config.yaml
d_model: 512
n_experts: 64
activation: "clamped_swiglu"
balance_bias: true
n_head: 8
vocab_size: 32000
rope_base: 1080.0
init_std_o: 0.00406
optimizer: "muon_variant"
lr_mult_o: 3.0
train_tokens: 538100000
steps: 4106
Below are experts of layer 2 (counted from 0) of a mixture-of-experts language model. Rows are named router (the router's row for the expert), gate (a neuron's input weights, with its number), up (a neuron's input weights, with its number) and show model dimensions 128-191. Each number is 128 + 32 x the weight over its row's rms, rounded and kept within 0 to 255.
After each expert's rows: "comes after" lists some tokens at least twice as common just before its tokens as in all text. This comes from a sample of Wikipedia text that the model never trained on. Tokens count by the router's weight.

# expert 17
router [155 120 141  89 112  83  41 160 134 149 102 135 133 143 160 109 141  88 113 185 103 153 105  99 152 148 135 109  75 155  84 133  74  90 192 181 133 112 152  93 122 157 121 168 140 207 138 148 113 133 162 135  98  95 134 122 109 147 130 101 152 117  56 154]
gate0 [180 140 139  77 129 139  87 143 120 106 144 112 184 166 129 121 201 118 189  92 104  93  99 123 102 138 217  75  85 165 116 140 131  78 171 115 147  99  93  80 123 141 138 155 141 127 179 107  81  19  75 122 132 157 164 138 182  93 157 159  96 113 130 116]
up0 [150 154 169  56  88  90 131 161 151 131 176  86 136 134 127 109 180 124 207  70 109 160 176 161  97 110 183 119 134 148  80 173 171  91 192 145 141 169 109  71  95 121 124 172 123 112 183 114 134  85 116  51 136 192 186 108 170 136  79 126 107 133 117 123]
comes after: ",", " the", " such", " well", " known", " served"

# expert 31
router [155 125 153  56 111  48  70 175  83 125 133 171 185 135 123 116 127 167 127 131  95 137  96  95 146 132 181 109 125 131  89  88 150 122  79 125 134  67 159  98 104 171  54 159 152 139  86 110 106 144 134  99 111 113 151 150  92 175  90 122 116 127 125 164]
gate0 [146 152 161  63 214  85 182  79 104  99 149 182 104 151 116 138 110 152 128 159 139 123 113 176 127 109 105 118 132 126  59 145  87 153  76 174  80 162 122 131 106  73  81 154  90 174 123 175 122 104  88 178 104 116 134  91 142 136 136 162 116 145 133 163]
up0 [181 157 162 129 200  77 199 136  84 146 209 142 145 160 144 189 114  86 162 107 102 101 132 175 134 150 135 159 162 109  95 134 108 140 102 150  86 134 145 129 127 117 155 200 146 129 110 139 167  88  62 103  93 112 112  90 143 151 118 175 122 149 130 124]
comes after: ".", "\n", " |", ")", "==", " =="

# expert 49
router [149 130 108 107 106 122 118 140 134 176  77 173 141 171  84  63 146 153 133 158 147 103 128 101 128 156 157  99 122 134  96  91 137 128 127 150 153 113 204  50 113 178 139 154 169 102 191 127 121 163 156  78 118 140 125 121 114 161  70 124 121  94 132 212]
gate0 [179 130 126 113 114 112 169 112  91 136 135  81 163 158  98  75 154  10 135 136 197 102 120 104  86 148 180 160 168 181  56 187 129  79 129  99 100 155 110 136 160 125  93 122 145 114 120 130 145 110 133 158  89 145  91 162 201 153 120 141 109 137 160 141]
up0 [151 136 186 152 136  91 113 138 104 110 254 158 119 140 105 139 129 135 149 153  96 135 164 134  86 145 114 140 168 141 119 145 153 137 128 186  97 120 130  48  94 129 182 161  86 123 128 134 140 164  90  70 174 150 147  31 112 150 112 190 130 153 125 129]
comes after: "\n", " co", " al", "History", " also", " non"

# expert 19
router [137 138 136 121 137  75 115 118 142 148  55 176 134 157  83 104 134 158 120 167 106 107 130 109 172 136 151  98  95 184 127  97 132  89 113 184 146  90 158  62  82 181 120 169 170 179  89 135 110 166 120 140  93 136  90 134 111 161 120  75 136 128 124 160]
gate0 [150 173 152  93 185 131 115  50 111 105 159 132 156 107  47  47 151 130 124 133 167  81 144 145 156 111 142 152 129 160 106 135 146  66 172 171  90 133 115 139  83 162 118 128 117 118 147 140 116 160 113 169  96 122  81 116 193 144 142 123 159 123 197 127]
up0 [214 165 148  67 124  98 152  77 144  47 223  88 118  84 106 125 155 152 166 138 167 154 175 147 134 126 159 108 136 144  66 147 146 118 101 157 136 198 159 145 159 141 161 206 119 149 107 195 131 136 148  80 142 149 148 104 155  71 126 114 158 140  98 126]
comes after: " |", "|", "-", ":", "See", ";"

# expert 11
router [158 132 129  90 136 116  93 188 121 147  90 130 167 149 132 144 188 129  97 157 159 136 125 121 133 151 161 120  74 126  68 149  95 110 126 149 156  91 132 110 107 171 125 199 153 172 153 123 110 166 172  92 126  96 167 144 127 162 132  70 150 115  36 144]
gate0 [155 152 176  97 151 126 138 131 100  94 143 119 136 172 120  46 153 113 185  99 176 128 175  68  69 158 103 149 152 113 112 162 128  92 164  92  92 137 139  91 157 132 158 137  78 157 166 140  95 111 144 145 104 179 110  63 139 123  90 102 126 147 138 145]
up0 [152 131 152  70 132 126 182 135 149  82 181  98 132 181 134 101 177 115 142 104 160 129 164 137  90 123 111 193 159  77  77 141  64 112 181 122 101 145 136  89 125 129 166 152 103 153 173 156 112  98 176  86 115 133 136  48 160  89 101 133 123 148  72 146]
comes after: " the", " The", " and", " a", " of", "The"

# expert 26
router [153 146 146  99 127  78 117 120 106 138 116 187 149 153  95 146 163 151  71 164  82  90  92  47 151 165 116 125  73 142 107 114 130  78  74 135 114 131 151 127 113 194 114 185 167 193 101 109 168 151 165 153  39  96 157 107  90 173 181  97 142 157 117 164]
gate0 [135 154 150  90 146 119 109  64  90 109 125 146 146 115  83  92 104 126 171 181  78 111 131  90  86 147 158 131 132 142 114 139 158 133 113  95  97 121  98  74  92 146 120 114  94 124 137 131  87  69 118 112 129 132  95 134 122 178  97 172 138 127 193 151]
up0 [157 166 200 103 161  70 122 108 135  80 190 114 141 111 123 116 139 122 124  85 107 178 174 126 103 125 167 163  89  84  90 155  85 141 155 195  42 149 155 108  63 171 177 115 143 157 154 148 135 109 136  26 176 129 201  87 129  82 123 158 139 147 121 150]
comes after: "-", " (", " \"", "|", "S", " "

# expert 60
router [132  88 129 121 101  68 111 123 119 136 127 141 141 176 116 122 179 165  98 111 128 112 118  69 132 178 170 133 124 153 146 162 108  83 109 163 120 145 135 101  65 140  85 181 122 160 136 114 128 162 126 130  95 111 162 156  78 122 110  95 123 162  92 142]
gate0 [178 155 144  75 178 113  89 109  62  87 169 103 180 143  92  97 122 107 164 109 158 120 100 119 109 184 121 156 113 108 198 229 152  96 110  97 120 147 132 150 133 127  97 143 108 161 192 202 101 108 127 114 101 136 172  90 192 120 123 107 186 152 146 124]
up0 [146 131 129  75 152  91 133 121 104  67 179  60 157 133 101 126 121  79 152 109 120 143 123 116 150 132 139 136 129  93 129 221 141 129 137  98  83 166 154  99 102 130 111 156 132 161 146 175 118 123  92  94 116  95 184 115 180  68  83 134 168 143 107 166]
comes after: "==", "|", "===", "-", ":", " ("

# expert 36
router [156  91 165 109 145  65 119 179 103 122 138 135 201 149 109 116 185 143 108 150  95 130 113  90 147 173 137 130  74 173 117 126 109  75 129 138 121 121 105 117 112 157 104 177 149 195 118  92 101 145 130  96 114  97 155 134 118 186 108 113 152 147  85 188]
gate0 [123 130 139  44 152 121 123 105 101  96 188 110 153 145 113  87 145 144 180 100 156 128 152 113  96 165 159 115 123 179 180 183 146  99 160  88 126 125 112 144 133 102 106 155 146 176 139 116 132 155 124 134 126 161 126 129 184  80 101 178 125 101 169 165]
up0 [122 159 142  63 118 102 127  92 107  64 197 107 133 139 140 123 180  93 137 104 145 167 190 151 123 147 158 104 148 127 136 194 124  94 141 123 115 129 106 122 110 131 135 190 137 183 104 151 147 152 109  57 165 142 172 109 177  57  87 200 143 119 117 211]
comes after: "\n", ".", "==", " ==", "S", "==="

# expert 54
router [158  98 113  75 148  74  86 145 112 141  78 171 152 154 102  89 133 136 106 172 124 131 145  87 119 156 148 113  89 153  83 142 118 102  99 144 136  99 179 121 124 182 114 186 182 195 118 145  76 163 145 147  82 132 138 120  93 172  85  92 112 100  74 163]
gate0 [117 154 111 153 123 159  71 118  77 162 149 175 162 108  71  64 122 168 159 111 180 141 136 107  75 207 129 203 158 175 138 203 140 141 179 174 102 160 137 147 152  99 114 122  99 121 151 152 144 142 136 144 155 132 112 128 121  83  82  93 135 164 122 137]
up0 [ 83 140 145 128 145 143 135 149 145 100 169 100 130 164 108  75 118 124 135 125 188 136 199 141 133 139 199 120 128 153 122 173 102 133 163 181  95 141 114  94  85  87 123 152 152 161 178 162 136 147 156 104 124  94 171 119 147  45 116 102 115 134  84 144]
comes after: " |", ",", " a", " and", ":", ";"

# expert 52
router [122 102 129 129 117 112 100 120 101 120  98 188 170 143 131 152 162 101  76 157 139 108  70  50 149 182 137 122 114 120  90  64 107 116 123 168 151  98 141  96 118 199 138 177 197 179 130 116 135 120 144 144  80 112 190 158  71 143 127 104 129 157 107 151]
gate0 [187 112 176  98 163  89 133  88 116 123 192 122 138 108 133  95 140 114 207 177 135 126 139 117  77 160 174 136 150 166 112 188 164 133 142 115  76 185 107 147 117 143 102  95 110 146 161 149 157 126 124 175 112 175  99 113 158 157 103 117 145 119 182 126]
up0 [150 125 190  89 122 102 155 120 132  86 201 131 137  97 109  74 150 126 129 147  98 132 161 136 102 142 163 103 155 127  73 161  89 167 168  92 105 185  94  75 150 150 114 142 143 180 171 130 184 155 108 101 107 177 141  97 138 126 108  96 134 140 138 153]
comes after: " (", " \"", "-", " ", "\n", "/"

# expert 48
router [144 129 155  92 139  93  88 138 120 137 119 128 145 147 132 132 142 180 134 143  71 101 109  85 158  92 167 112  91 179 114 101 120 121 107 121 115 105 142  93 115 157 103 137 140 139 120 111 136 136 125 135 110  86 156 114  82 138 107 122 130 161 107 160]
gate0 [108 115  96 101 172  56 143  99 108  72 152 115 136 156 141  42 153 105 188 194 164  80 114  94  90 171 164 193 111 131  86 166 124 118 151 146  90 139 117  80 124 155 107 137 114 132  90 111  96 137 101 133 125 156 113 136 133 152 148 159 171 198 137  85]
up0 [ 94 123 138  93 144  83 173  89 174  75 200 119 140 124 154 122 191  82 149 153 159 127 170 123  78 179 130 150 164 116 100 146  76 144 143 179  86 146  95  81 112 184 127 193 125 160 114  91 126 173 146  70 151 140 137  39 140 163 105 117 142 176 125 131]
comes after: "\n", ".", " |", "==", ")", " =="

# expert 24
router [171 117  99  87 125  93 103 220  83 141 109 160 157 159 130  91 127 125  89 145 123 129 126  93 122 189 157 117  88 131 124 111 124  76 123 136 165 101 163  94 105 190  93 173 164 159 146 153 128 155 144  79 102 133 162 148  94 144 116 112 111 127  39 193]
gate0 [139 133 166 111 122 150  92 102 154 112 166 142 110 109  52  59 118 115 167 103 153 122 110 123  91 196 150 165 166  99 111 113 190 139 173 133  70 147  87 141  86 139 100 133 115  56 134 168  95 159 104 129 152 160 138 141 151 110 122 118 158  90 117  86]
up0 [149 171 157  67 177  44 186 161  86 145 200 152 135 137 106 115 176 132 162  63 124 138 177 117 169 152 137 103 131 173  72 159  95 109  95 159 136 158 142  78 107 139 147 146 126 166 102 124 188 104 117 119  83 144 133  61 153  96 201 133 196 212 132 161]
comes after: "\n", ".", " =", "==", " also", " =="

# expert 13
router [177  95 145 105 156  99  53 100 143 118 144 170 165 139  97 114 123 106 103 183 122 113 113  75  99 131 157 109 111 166 143 107 102  93 124 137 118  91 156  81 102 168 126 169 138 181 138 132 105 125 141 139  78 135 129 114 106 169  99 140 119 110 102 157]
gate0 [154 146 184  97 165 136  85 119 113 127 162 123 161 128  80  81 144 159 170 180 150 102 134  91  63 159 140 152 162 133 184 174 155 115 147 141 111  96 157 110 101  92  82 151 133 122 148 134  25 112  88 136 104 150  94  86 166 116 127 130 144 193 137 163]
up0 [140 125 125 115 100  88 206 128 126 125 138 156 138 122 129 117 131 128 111  57 101 160 177 181 132 152 161 136  89 102  49  90 121 150 126 141 144 151  69  87 128 187 154 135 141 146  98 149 188 130 152  56 185 135 181 120 123 123 141 105 129 111  75 144]
comes after: " |", " a", " first", " 0", ";", " his"

# expert 28
router [130 107 144 110  90 114 108 131 112 185  69 166 164 154 101 104 119 142  93 124 143 103 116  50 140 162 128 152  95 130  95 115 120  80  84 121 156 121 130 107 145 158 166 159 161 155 137 142 142 104 106 133  72 110 165 137  86 127  98 112 122 137  82 151]
gate0 [200 162 145 118 161 118  94  71 103 115 150 126 168 134 105  50 106 178 149 124 147 141 140  81 117 156 118 134 128 125 198 145 156  74  78 117 117 122  54 147 114 127  96 138  87 125 179 178 186 137 104 119  86 143 158 134 173 191 165 162 182 126 128 113]
up0 [126 164 163 117 129 106 162  89 121  94 196 115 120 122  85  30 181 164 131  85 141 133 144  99  97 180  94 139 118 105 124 129 102  42 105 141 124 168 118  98 127 133 137 158 118 147 155 166 193  60  80  69 112 114 189 112 140 149 120 172 174 120  80 158]
comes after: "\n", "-", " (", " \"", "/", " pro"

# expert 21
router [185 149 112 102 156  98  66 148 148 148 127 143 137 148 135 127 167 143 121 160 102 132 103 114 144 105 184  76  72 150 110 124 102 118 104 133 183  97 128 109 112 163 148 137 151 135 125 150  99 153 119 102 114  79 134  91 122 156 116 108 110 112 117 178]
gate0 [120 181 129 126 215  89 128  87 102 173 159 135 147 132  74 129 121 162 214  99 165 140 129 103 105 151 135 219 174 166 104 156 195 144 127 129 135 122 162  77  84 184 113  98 124  87 154 144 157 152 132 173  82 189  50 107 152 163 146 137  63 121 181 113]
up0 [158 119 137  99 100  48 160 169 115  86 204 139 155 140 147 116 137  88 131 165 143 194 169 134 111 126 181 116 102 103 119 144  74 112 180 165 121 184  91 117 119 109 150 126 113 203 119 141 147  75 138  65 163 109 206 122 141 100 125 154 149 161  86 134]
comes after: " of", " in", ".", " to", " for", " with"

# expert 22
router [162  64 134 110 136 110  75 134 136 139 110 136 122 145 115 151 137 113 129 152  95 101 134  61 164 121 162 129  94 118 132 139 122  97 146 165 154  94 126 116  78 169 122 146 143 211 147  54 114 167 135 135  63 111 141 136  84 125 146 131 119 132 130 182]
gate0 [161 123 130 185  99 112  93  71  93  82 161 152 122 108  86 113 161  72 175 174 127 122 132  87 106 174 156 148 191 193 150 196 135  96 138 175 165 142 134 101 136 168 113 172 128 129 111 126 128  90 150 124  91 154 115 130 140 126 150 152 154 166 139  83]
up0 [111 165 140  69 117  98 197 167 107 104 142  64 149 136 136 123  96 168 166 113 145 176 210 139 174  83  81 145 122 100  92 120  87  93 195 140  72 131 113 147 169 154 193 148 190 152 178 120 216 117 133  78 133 118 173  93 119 149 135  53 114 112  88 133]
comes after: " of", ".", " in", " for", " to", " with"

# expert 30
router [101 138 161 106 164 112 106 120 109 127 159 164 167 138  80 109 176 156 126 133 144 136 114 107 156 155 143  88 125 107  98  89 129 132  74 127 164 110 132  89 122 181 138 152 205 165 114 108 139 110 169 136  98 135 171 121  88 162 117  86  82 163  55 119]
gate0 [143 177 161 118 158 117 135  79  89 136 163 130 139 144  57 117 127 149 160 133 135 109 195  73 111 162 133 167 159 178 170 179 179  96 152 147 112 160 128 148  99 134 149 127 121 118 105 146 169 103 132 157  86 186 142 115 146 131 159 114 130  98 175 113]
up0 [118 105 148 109 134  86 155 154 129  91 211 115 185 124  96  98 195 138 153  86 131 134 156 115 142  92  82  95 111  86  38 129 129 113 141  79 126 148 122  98  81 168 125 191 105 158 104 126 132 117 118  70 164 150 149  94 164  99 101 103 140 158 100  93]
comes after: " is", " was", " are", " be", " were", " a"

# expert 12
router [196 133 168  82 130 103 123 189 106 147 134 175 142 180  95  58 114 112 127 147 120 163 100  21 155 196 153 156  49 152 131 112 109  74 111 130 155 115 170 122 116 153 108 155 142 169 123 148 132 157 155 121  86 101 179 135  67 132 141  89 154 172 130 145]
gate0 [189 103 176 137 111 105 147 133  77 107 150 151 191  87 150  92 127  74 134 150 168 124 102  66  88 175 103 148  93 149  91 210 147 126 138 139 115 108 131 127 158 137  91 109 141 110 131 122 167  96 111 148 108 100 115 189 143 108 130  73 114 149 173 136]
up0 [132 168 148 103 147  69 164 105 125  83 196  90 114 146 134 134 157 186 132  74  87 138 199 192  92 129 105 148 189 140 111 145  72  80 165 164 139 165 113  79 132 110 106 164 134 178 184 159 139 139 148 107  98 116 208  60 146 114 101 151 137 148  60 149]
comes after: "\n", " ", " Born", " Country", " —", " Website"

# expert 20
router [146 107 138  66 163 127 112 154 100 128 121 137 128 168 143 146 154  88 122 157 101 156  87 105 184 134 161 107  63 147  78 122  58 109 141 126 173 113 142 119  97 151 169 179 153 202 182 117  96 174 152  81  91 115 180 110 145 124 159  83 163 114  97 155]
gate0 [130 132 124 121 208 131 118  99  69  82 141 180 137 176  81 141 138 129 205 159  85 137 112 163  94 138  84 167 157 150 144 181 139  86 135 120 162  73  65 179 124 103 166 168 146 110 145  99 103 139 160 152  64 153 114  83 166  74 145 153 139 112 134 161]
up0 [162 168 155  98 169  77 178  87  76  50 171 120 132 161 169 103 167  92 162 150 129  90 174 159 117 176 111 107 144 103 128 107 157 123 150 139 139 121 139 123 122 136 184 148 189 149 118 152 157 106 115 113 179 155 128  82 129  93 195 124 110 138  95 149]
comes after: " the", " The", "The", " a", " more", "=="

# expert 44
router [165 100 136  94 157  74  88 137 109 167  84 174 162 138  86 135 135 134 108 161 143 129 101  84 134 166 146 126  90 178  92  96 128  78 103 158 169 101 160  88  69 177 120 182 171 183 130 148 115 154 178 108  84 105 150 146  93 151 118  86 130 130  82 169]
gate0 [166 124 160 122  84 121 119 114  68 127 133 130 103 137  80  90 114 146 178  99 135 108 106 107 104 148 155 166 141 194 171 180 145 182 120 135  77 139  97  91 135 113 129 171  92 131 192 144 114 171 149 112  92 158 130 117 121 138 148 141 149 132 116 118]
up0 [100 176 141  72 188 125 207 127 124  94 200  82 161 110 116 104 142  74 174 114 141 114 162 126 115 122  85 140 143  93  32 180 134  89 156 100 117 169 106 118 102 138 120 123 155 147 107 137 108  66 148 126 110 174 146 112 150  81 121 138 159 170 107 167]
comes after: " |", ":", ";", " in", "|", " –"

# expert 23
router [220 131 141  86 156  99  87 142 145 139  62 152 151 169  97 115 105  95 118 187 145 121 104 104 100 149 168 116  87 142 121 116  88  79 118 132 195  97 147 107 101 159 146 169 184 128 103 155 151 189 117  79  86 150 199 119 124 156  97  37 150 123 130 191]
gate0 [210 139 107  88 123 100  86 159  94 115 185 163 162 131  75  86 111 104 215 133 128 134 153  90 121 147 172 146 142 154  99 166 128  94 143 109 111 156 103 108 121 158 103 129 107 131 171 109  90 133 147 147 114 155 179 120 188 159 151  93 151 109 139 104]
up0 [165  91  88 126 147 103 136 191 145 100 174 151 133 165 115 131  62 117 146 166 157 128 144 133 140  85 107 153 149 135 111 153 121 129  97 144  89 162 147 120 123 126 119 122 137 175 190 135 137 138 133 108 123 126 120  92 163 106 110 112  83 115 100 154]
comes after: " of", " in", " for", " to", "'", " on"

# expert 9
router [161  97 149  79 147  74 100 127 123 154  94 181 141 149  85 109 162 138 118 175 120 134  75  82 128 155 161 109  84 142  95 124 117  89 134 173 154 109 155  75  62 194  94 186 174 163 138 142 104 173 164 114  75 113 167 121  92 172 110 100 154 115 111 166]
gate0 [174 112 139 123 132 129 128 101 139 108 165 145 171 118  65  69 118 163 191 149 134 163 132 101  44 186 132 132 162 137 162 162 137 117 172 166 110 126 107  74 140 127 104 135 147 112 121 154 112 118 128  98  96 170 108 141 116 113 129 113 143 122 172  99]
up0 [119 131 128  76 150 124 154 134 165  95 164  99 109 136 132 122 156 120 157 126 198 126 193 114 105  88 146 169 118 129  91 165  94  99 139 100 118 154  93  77 110 138  89 162  72 172 138 171 131 118 115 118 143 157 189  88 157 113  95 142  94 186  94  87]
comes after: " |", ":", " the", " of", " in", " New"

# expert 3
router [171 113  96  70 194  70  83 105 143 139 119 126 135 166 101 124 159 136 104 164 141 158  77 130 118 175 172 103 104 145  84 148 123 116 127 210 186 112 166 143 142 141 155 168 156 168  93 134 109 136 161 113  66 108 128 139  96 163 101  88 158 109 136 133]
gate0 [126 175 176 101 181  99 152  57 137 120 161 139 151 132  81  72  93 145 101 130 149 121  92 118  87 163 153 149 167 149  76 155 164 112 126  93 121 145 134 135 147 147 145 108 137 113 105 147  57 134 104  92  52 212  86  83 123 137 114  86 146 160 173  87]
up0 [ 90 162 131 122 182 105 134 140 101 103 196  97 126  98  89 107 129  94 102 109 105 147 117 100  92 190 136 137 191  72  89 135 131 148 126 126 133 165 129 102 170 151 120 148 152 166 182 125 105 103 112  58  96 191 166 110 141 143 111 120  81 179  97 136]
comes after: "'", "s", "a", "y", "i", "d"

# expert 58
router [130 101  95  69  89 122 104 142 116 133 116 158 154 129 139 129 155 139 104 125 117 138 126 113 142 151 151 112  78 117  76 108  86 110 143 115 142  90 169  77 110 157 151 164 175 148 136 149 119 121 169 125 110  83 225 183  82 156 121 109 131 135  30 143]
gate0 [100 155 120  53 131  80 164 116  73 127 180 103 146 102 144  69 126 125 195 125 132 107 138 131 107 162 122 140  87 138 167 124 146  90 163 102 112 162 110 165 135 141 101  83 143  93 123 112 136 144 146 103  90 177 110  57 139 140 124  88  81 103 103 149]
up0 [ 72 123 137  67 133  75 174 144  74 103 175  87 163 124 180 116 134 151 131  65 134 129 145 180  96 157 136 128 126 111  93 149 142 122 117 158 136 142  90 124 120 142 107 169 127  86 124 111 149 144 168  53 120 156 133  65 151 112 149 117 124 130  69 148]
comes after: " of", " the", " and", ",", " to", " a"

# expert 33
router [176  59  93 103 131  66 111 138 131 142 148 147 167 136 125 159 186  74  95 155 109  87 149 110 155 166 121 142 115 119  88 121 123  94 132 187 164 126 160  52  89 141 102 179 146 112 123 127 118 129 143  80 119  87 176 146 110 147 117 110 175 157 104 191]
gate0 [205 144 113  98 195 107 155 124  87  93 189 131 130 189  73 151 115 152 125 130 157 110 100 155  81 154 133 115 169 156 199 177 157 108  82  84  63 167 131  82 180 167 127 160 124 120 144 107  85  91 181  96 110 145 109 108 170 150 153 160 142  86 130 127]
up0 [154 123 120  90 171  94 200 131 104  54 196 109 103 164 111 158 128 169 127 101 158 132 136 173  80 119 130 126 136 127 184 168 166 143  87 111  80 174 130  81 154 160 160 167 138 149 138 101  94  69 162  39 145 125 139 114 162 149 151 154 103 113  79 176]
comes after: " in", " his", " of", " In", "In", " her"

# expert 34
router [165 111 133  97 147 110 102 129 145 110  96 175 164 146 119 129 105 126  97 202 122 159 117 109 144 140 126  97  87 159  87 100  96 122 110 160 145  94 188  99 105 163 146 200 138 182 140 168  94 182 150 106  85 112 129 114  96 174  80 106 122 172  83 186]
gate0 [115 177 185 106 188 103 124  81  62  68 149 142 150 117  98  89 136  73 200 119 160 133 137 148 120 173 169 172 103 145 138 168 135 115 118 150 104  89  95 136 144  92 128 158 102 163 167 157 109  85 149 139 141 144  92  83 140  86 121 143 107 109 154 148]
up0 [109 200 184 111 164 115 157  95  68  12 207 104 136 115 133 104 163  74 177 113 156 105 162 180  99 121 128 174  97 122  73 118 124 108  63 208 108  87 135 106 135 125 148 168 117 129 169 150 135  87 104 115 145 131 117  94 174  92 106 152  67 181 124 156]
comes after: " the", " \"", " a", " The", ":", " and"

# expert 0
router [165 102 132 147 131  98  68 112 171 145 131 145 135 152  81  92  81 142 127 187 137  84 129 109 115 148 172  70  95 128 124 118  96 114 147 168 178 145 142  90  66 182 100 203 107 156  62 145 111 140 115 147  99 139 110 105 136 159 107 113 182 128 139 165]
gate0 [120 124 187 100 156 119  91  49  97  34 182 130 172  99  83  91 132 137 177 140 144 101 136 120  80 146 128 123 178 181 138 177 125 128 144 129  38 147 130 102  78 117  93 126  95 107  98 163 101 136 182 143 111 162  85  95 197 159 127 123 155 103 173  78]
up0 [193 164  97 138 162  49 144 168 106 104 164 116 146 160 129  99 173 135 167  76 167 146 150 110 149  85 119 123 120 116  91 148 131 131 155 157  90 185 108 113 138 131  98 167 148 157 168 174 142 119 160  67 142 138 105 126 176  90  64 131 134 163  63 119]
comes after: " of", " in", " to", " for", " at", " as"

# expert 43
router [141 129 136  76 176 106  96 178 105 164  64 169 140 168 127 125 169 149 114 164  96 155  83 109 184 169 142  83  52 169  81  81 134  88 119 129 140 121 166 108  85 184 135 178 156 167 138 122 134 163 143 101  56 118 170 129 108 156 124 100 124 144 101 171]
gate0 [180 124 142 175 149 133 152 102 115 116 142  68 152 101  79  88 163 134 187 162 169  68 152 130 113 217 157 125  84 162 151 119 181 127 160 136  77 140  85 161 146 126 124 163 177 168 134 162 121 125 145 116 123 130 120 103 186 111  87 146 133 127  99 161]
up0 [127 156 176 133  99 161 161 158 115  83 174 102 122 110 108 107 150  91 147  90 182  99 182 122 122 169 141 113  62 128 120 131 134 126 124 183  78 133  99  79 111 127  96 179 170 210 158 155 166 127 179  86 170 142 174  96 170 125  58 127  97 152  86 198]
comes after: " the", " |", ",", " and", ":", " ("